{"n_layer": 8, "d_model": 256, "n_experts": 128, "experts_per_token": 4, "d_expert": 64, "d_shared_expert": 0, "activation": "swiglu", "moe_layers": [1, 2, 3, 4, 5, 6, 7], "router_score": "softmax", "normalize_top_k": false, "routed_scale": 5.66, "balance_loss": 0.00387, "balance_bias": false, "router_logit_norm": 1.5, "init_std_router": 0.0265, "lr_router": 0.000657, "vocab_size": 16264, "norm": "rmsnorm", "norm_eps": 1e-06, "tie_embeddings": true, "optimizer": "muon_variant", "lr": 0.00549, "beta1": 0.95, "grad_clip": 1.0, "batch_tokens": [16384, 32768, 65536], "seq_len": 2048, "train_tokens": 279900000, "steps": 7975, "dataset": "wikipedia_en"}
Below are experts of layer 3 (counted from 0) of a mixture-of-experts language model. Rows are named router (the router's row for the expert) and show model dimensions 128-191. Each number is 128 + 32 x the weight over its row's rms, rounded and kept within 0 to 255. Numbers have three digits each.
After each expert's rows: a language model's description of what the expert responds to; "mostly gets" lists some tokens that are sent to it at least half of the time. This comes from a sample of Wikipedia text that the model never trained on.

# expert 34
router:159109134093103074157102140123113144110167156098095080159074128128142173102131162150126143134066117175141115118115093122149108180169143150092103175139110143145080100109108156108130134089116077
It responds to: Official titles and name-start capitalized words, such as President, Minister, Secretary, Social Democratic, plus mid-word country pieces like Ar-gent-ina, N-iger-ian.
mostly gets: " •;", " Secretary", " Minister", " Governor", " President", " Professor"

# expert 38
router:098153086086162128136119146083175092185157057139186130151103124100126112119114172148104148086095155097086162124189143138080135175108148094182106171099110119133091140156144107189126175052158154
It responds to: Digits after dashes, dots or slashes in tennis set scores, match results, season ranges and numeric table cells, such as 6–4, 2002–03.
mostly gets: "03", "00", "04", "85", "08", "900"

# expert 19
router:142112113183148135152106184163116147192116140123165059156136150164101156078124095141106138134088104109129134135158141136155115074132158128118128166093133149133134136178134144109122084168108103
It responds to: Line-initial dashes, pipes and heading equals signs, and "by" in credit lines such as Written by:, Directed by:.
mostly gets: "===", "|", "====", "=====", "-", "="

# expert 23
router:153133173150154196163080183099114151126086112153133162175123170103163118095157107134105120180135137129147135143153148146157131134094082114090166121112169133100138154161083071101062157100130098
It responds to: Conjunctions and discourse words opening clauses, such as however, which, where, although, but, that, also, and the second half of unless or whether.
mostly gets: " However", " where", " which", " but", " although", " though"

# expert 62
router:144137108067148173181136162076154145197173092081187115133117146169129135160086115124118136167167112090123073094111130154129122124092156083175122069148118111146117112142108115143170151101142113
It responds to: En dashes, hyphens, slashes and spaces between numbers in ranges and table cells, such as 1600–1155, 7-11 mm, h‑index.
mostly gets: " ", "–", "/", "−"

# expert 24
router:149117116082161131163091118147142186139123112090193155134109112160110087108131134149114150137159141090070187101212111127175116125108135064107137080101146102173077185099172157088163120137118073
It responds to: Hyphen plus the first letter of the next word in compounds, such as never-before, Black-billed, Turkish-backed, two-storey, plus list-start dashes.
mostly gets: "-m", "-b", "-c", "-t", "-g", "-st"

# expert 49
router:177089166092115118149126146128158163131114156103166140139120134150075173148144153161107152142150119093072188060130159183154091107159189128145116126081079134158083115164077109120150108149082111
It responds to: Minute and second marks ending geographic coordinates (′W, ″E, ″N), plus modal verbs such as can, could, might.
mostly gets: "″N", "″W", "″E", " conv", " could", " can"

# expert 48
router:134130126126096143099066078172068111074174158105136062112149114130097172136091187157097130149135172204126145151096069088096172149160090135155154154103111162094097101085117121136151133153126115
It responds to: Final pieces or words ending names of teams, bands, albums and organizations, such as Kings, Flames, Wheels, Records, Racing.
mostly gets: " Racing", " Arts", " Sciences", " Records", " Revolution", " Forces"

# expert 61
router:137111167111076115152141115158141184136118171113102039074107163122083197183113171151096152100113142129084128112107161140169113101146143150097067165170077154133120143117111120126163129178081142
It responds to: Short word-start or mid-word fragments in rare words and Spanish or Portuguese names, such as ar, con, Santa, Rio, cur-ren-cies.
mostly gets: " ar", " Santa", " Tom", " fe", " ed", " te"

# expert 10
router:145136173202133149125168080076159121158067162156127168167099110124150105090129091064104124176144124149157135129140171141121161121115097101085148089146194075137166140172118103077121173113164097
It responds to: Prepositions and time connectives, often sentence-initial or after more and less, such as less than, during, In, On, Since.
mostly gets: "In", " during", " than", "On", " until", " before"

# expert 11
router:140114148164089124083159125107147157115074134169106168154175078080139155105189103097103098189130093174168139111105152144161082113110142143066192121110189079121144170134139157075095142160165130
It responds to: The word to after able, due, order or unable, plus modal verbs like would, could, must, usually followed by be or a verb.
mostly gets: " would", " could", " to", " without", " will", " must"

# expert 52
router:116177156149144153069209125145138062099124147132105117169151126097148137127170123184135175099174121137120148114113136116150151150106179113073131120149121075101080158166168186074145157169088129
It responds to: Main verbs and past participles after was, be, to or a subject in narrative prose: was held, became, won, was elected, recorded.
mostly gets: " became", " began", " played", " held", " won", " took"

# expert 26
router:158157192087153150141102112153125137114136109127178153156134181131169145128078138092119108155119143114126162104125171118136053182079129112141147097134106094134150135098109087136158144108109088
It responds to: Standalone space tokens just before numbers, such as scores after in a, years after dates, and values in table cells.
mostly gets: "'\n", "   ", " "

# expert 40
router:164145082132168133141097092100129104112193160088076132092147200156186136121111143119080113159118203168131128091119194153189118146057160132118094191161132141175114178134101106101125096119112118
It responds to: Short vowel-like word pieces, often final, inside Italian, Spanish, French or Japanese names and titles, such as Am-o, Attil-a, Franç-a-ise.
mostly gets: "o", "io", "ig", " la", "ho", "co"

# expert 30
router:126130170172110131109117078133167161084080101165156168181116094165118101130144088116132165149163113181173181123104159130106161139137167099139135082081142095127118165105153111079091149132135118
It responds to: Prepositions, mostly in, on, of, at, during, after a clause about a debut, event or appearance, such as debut for Arsenal in.
mostly gets: " during", " During", "In", " in", "During", " throughout"

# expert 4
router:139175179164141119056115129153143062123126106151077157112185112096143110122163158141110188178105116105100095123171124142162163174076136116089138083148084121074107165173203139095085163156101110
It responds to: Word-ending suffix pieces completing adjectives, adverbs and participles after is or was, such as remot-ely, mor-ally, forecl-osed, plus known, used.
mostly gets: " developed", "ated", "ically", " published", " very", " known"

# expert 3
router:170080078162148164121071083184111107180105117136125075143115135088095167097107176148084119103091137126120169138129091071066082107096109117156101173072093145167166147084111142105140129125092152
It responds to: Word-final suffix pieces, mostly plural or agent endings like -ers, -s, -ors, -ians, as in Interscope, Dorset, intellectuals, minorities.
mostly gets: "ers", "ians", "ors", "erv", "ons", "ators"

# expert 5
router:132154141194095195116140152158163114114128074099095124160146093117145153144186151135160152156167139141154139075078113067090154155135135120136117091173147141123105138168118124128124127137081098
It responds to: Nouns for spans of time after the, a, first or his, such as time, season, year, period, often in sports careers.
mostly gets: " time", " season", " years", " year", " age", " period"

# expert 35
router:106157144063120089106123198098098140089163126124096146133124131116084164078083167125089128070101151177093151145162158116079076139179123162100143193116106143089127061139137140141118117120117141
It responds to: Common first names and pieces of personal surnames in sports, politics and credits, such as John, David, Cl-ive, Wes-ley, Ro-oney.
mostly gets: " John", " David", " William", " Robert", " James", " Smith"

# expert 25
router:142115115145125120076095100173082095105138173115082142045122139152159174121109193136108125125089099101122110074168094166114123114071171102110153152120068138177147169136137158150110134143079109
It responds to: Word-final endings of Latin species, genus and chemical names, such as -um, -idae, -alis, -ia, -yl.
mostly gets: "idae", " Animalia", "ium", "atus", "ensis", "iform"

# expert 9
router:071174144096135109154096144129161096177178160088138079140094141138142099172079152091133123153175113106105108150174094065124132066149170129125125130105113112117091067158122079134145184089144178
It responds to: One- and two-digit numbers, mostly in sports and statistics tables or scores, such as 12, 3, 28–0, and $9.43.
mostly gets: "16", "22", "10", "21", "14", "12"

# expert 50
router:149132158095066111154074139110151144130117116068144105141083145184142190118092120112158146099168106183154123096079117035148116135196142128112093180187150133059088095161112140148143099154071091
It responds to: Nouns in sports and results tables, such as medal after Gold or Silver, Loss, Date, Votes, Apps, plus some general nouns.
mostly gets: " death", " medal", " Date", " Votes", " DF", " victory"

# expert 51
router:155100099171132152150091152109164121100087099132166136149133121096089122138111072141147123159076118131150145100083169096139117151088188149104122127124165115143126153136066129100141045133160092
It responds to: Prepositions such as of and to in running prose, plus word-initial pieces like w in unwilling, playwrights, bookworm, and we.
mostly gets: " we", " ref", " w", " expl", " d", " dis"

# expert 13
router:131165089097163095153104144094172128149154154093102177139104153114097127155099167186087130109093108086126155122137108166134148159152130103174119163053107056115127117171098116177101131038099137
It responds to: Final pieces of town and city names and large round numbers, like -ville, -borough, -ton, -chester, London, 15,000.
mostly gets: "000", "ville", " Angeles", "ington", " London", "ford"

# expert 55
router:137127126155125139166137113103080158118085113135113186124143088153101166122152135103105128201099107218158140117146168139141129158148146169159122143122157152152184176149095103088116149157139069
It responds to: The preposition "of" and similar ones (for, by, between) in titles and institution names, such as Festival of Hollywood.
mostly gets: " of", " Of", " between", " any"

# expert 42
router:133074147184083081092109094083098116124130155070120155085122072170127089062111090076165142055139157149172116088106158101115118110076147180141071119168124139148130098076148155145132092135095116
It responds to: First pieces of words split into fragments, often in French, Scandinavian or Portuguese titles and in names, such as som, dro, Gl, Che.
mostly gets: " le", " Che", " par", " ab", " ro", " Com"

# expert 59
router:155166096101143094154058108175137166109109106131140125145118111150144176109083114105073151119174166102206142090085163092151091154127144127137096143076123081151112110111098111078199141135084060
It responds to: Short letter pieces inside rare surnames and scientific names, like Gra-f, Bl-ed-soe, Div-or-itum, plus Markdown table separator rows.
mostly gets: "|---|---|---|---|\n", "ro", "|---|---|---|---|---|\n", "f", "|---|---|---|\n", "|---|---|---|---"

# expert 47
router:148088103128148107197129126116120114157197108122131109118124169128139161103109095085159102111146172094107154107072117186122067115071149113134087172135162082184123080100132142105207103069126130
It responds to: Single capital or accented letters and short fragments early in acronyms and foreign names, such as the E of UNESCO, S in SNS, ā in Mārtiņš.
mostly gets: " O", " E", " o", "-A", "I", "E"

# expert 58
router:117079144093064116113164098164162128135163174125057105099091116132106131107140111153109149093147094128141151099107135105115138132183130152162100149178103166148145116099125091161161134147104127
It responds to: First or second pieces of longer words, often Latinate, such as fin-anc-ial, vac-anc-ies, t-iss-ues, plus name starts Fort, Mac, Pal.
mostly gets: " Fort", "anc", " gu", " ag", " Kn", " Pal"

# expert 27
router:121097133055121165114126113122190193127106143119148088144104156191080161170084092118133180148160148085116158099107124181155110107163197072167140129096081155125131149154091112113183120132052110
It responds to: Symbols and short pieces in infobox data, such as the hyphen in UTC-5, degree signs in coordinates, the "a" of circa, and short word starts.
mostly gets: " t", " qu", " p", " c", " s", " vol"

# expert 57
router:158165174101154155153086095087167131190160100066167070155108171095138139121157152143107136148137157096144089109132132155185099132134151100133133102158102145107154088164125091133158182087103193
It responds to: The first three digits of four-digit years in dates and life spans, such as 201 in 2013, 196 in 1964, and 202 in 2020.
mostly gets: "201", "202", "198", "199", "197", "196"

# expert 2
router:105120114160164115102084099070100197087127149146089138138091104151126174125092177168093100101121151147181117166118131180068120084064145089169125138141129154117119159118153177115128134130100101
It responds to: Final word pieces of German, Scandinavian and Central European names and words, such as -berg, -mann, -ler, -isches, -chen.
mostly gets: "berg", "mann", "ke", "aux", "ler", "kins"

# expert 18
router:116117119136078158161175155087101130122054084132137105130121192092123141145093128141102154129119141147134077149139110069131132074137095153155144105134114140135079081137140129070164148165104127
It responds to: Nouns for relatives or groups after his, her or a number in biographies, such as son, father, children, brothers, company, club.
mostly gets: " company", " club", " children", " members", " son", " father"

# expert 41
router:147180129122139141185118139088164156111077099200140146092195124101136150186081180135110144094103151150119152204108101168195127122103097109110120080079097163170107163129072132172172122152142118
It responds to: Closing brackets and commas ending parenthetical asides like birth years or place glosses, plus who or and after a described person.
mostly gets: ")", ".)", "\",", "\")", "),", ",\""

# expert 54
router:169101192099117172148082111070132143091158161107139110161098124113111138205087118100123157134164112114141175169134141113138142117099147084127113101114101210158090099113089141118170113180097098
It responds to: Word-internal pieces like ver in Reverend and rel in unreliable, There, plus spaces, newlines and slashes in coordinates and tables.
mostly gets: " There", " rem", "There", "ver", " rel", " rest"

# expert 14
router:108098125060151125069065142145139153064131093167126134090126115117145135150104138151079178118079172169105087118107126092066140133120103135174105126149121154175127158128188166102160122164161112
It responds to: Short pieces inside or ending longer words in general prose, such as reper-to-ire, ow-let, N-ile, spe-ec-hes, Correspond-ent.
mostly gets: " disc", "ship", " journal", "atus", "ror", "etch"

# expert 36
router:142134148093058189142073134137186144129149070096122154193083111147153138153106163128141130094145152108168129103074143158100108101144156077160135115083092147117101153143146112161072070184107110
It responds to: Ordinal endings after digits and ordinal words, such as 20th century, 2nd, fourth, plus th inside names like Gymnophthalmidae and Scunthorpe.
mostly gets: "th", " fourth", "Th", " fifth", " third", "First"

# expert 53
router:170120113148138159195137086146104204187150138107130100128166133146119128167167100103105148168085164075059125083109102194107172111170190089107080127098112154162125132104087104105123104110112091
It responds to: Hyphen bullets and the article A/An starting a new line in structured entries like taxobox fields Genus, Authority, Type, and table rows.
mostly gets: " A", " Pro", " An", "-", "An", " pro"

# expert 21
router:141127110168123176169157149087091172063133109178146094133176097084122135178076124151076159143095178149132123138139133191129099105084116085147140132090113145161154198141098126183140087165140071
It responds to: Commas and "and" closing a name, quotation or parenthesis before more text, as in Bagnis, "Slow Down", and Industries, Inc.
mostly gets: "\",", "),", "',", " ,", ",\"", ".,"

# expert 60
router:154149112067128133190096103123178152087092072175185115115161115102034177151066140127094167060125140117082152120103122150163105116101124112137092123104088153195094152172077067164180146118101096
It responds to: Closing brackets and quotes after numbers, especially in climate tables such as 45.8 (7.7), plus semicolons ending table and score entries.
mostly gets: ")", "]", ".)", "\")", ")\"", "}"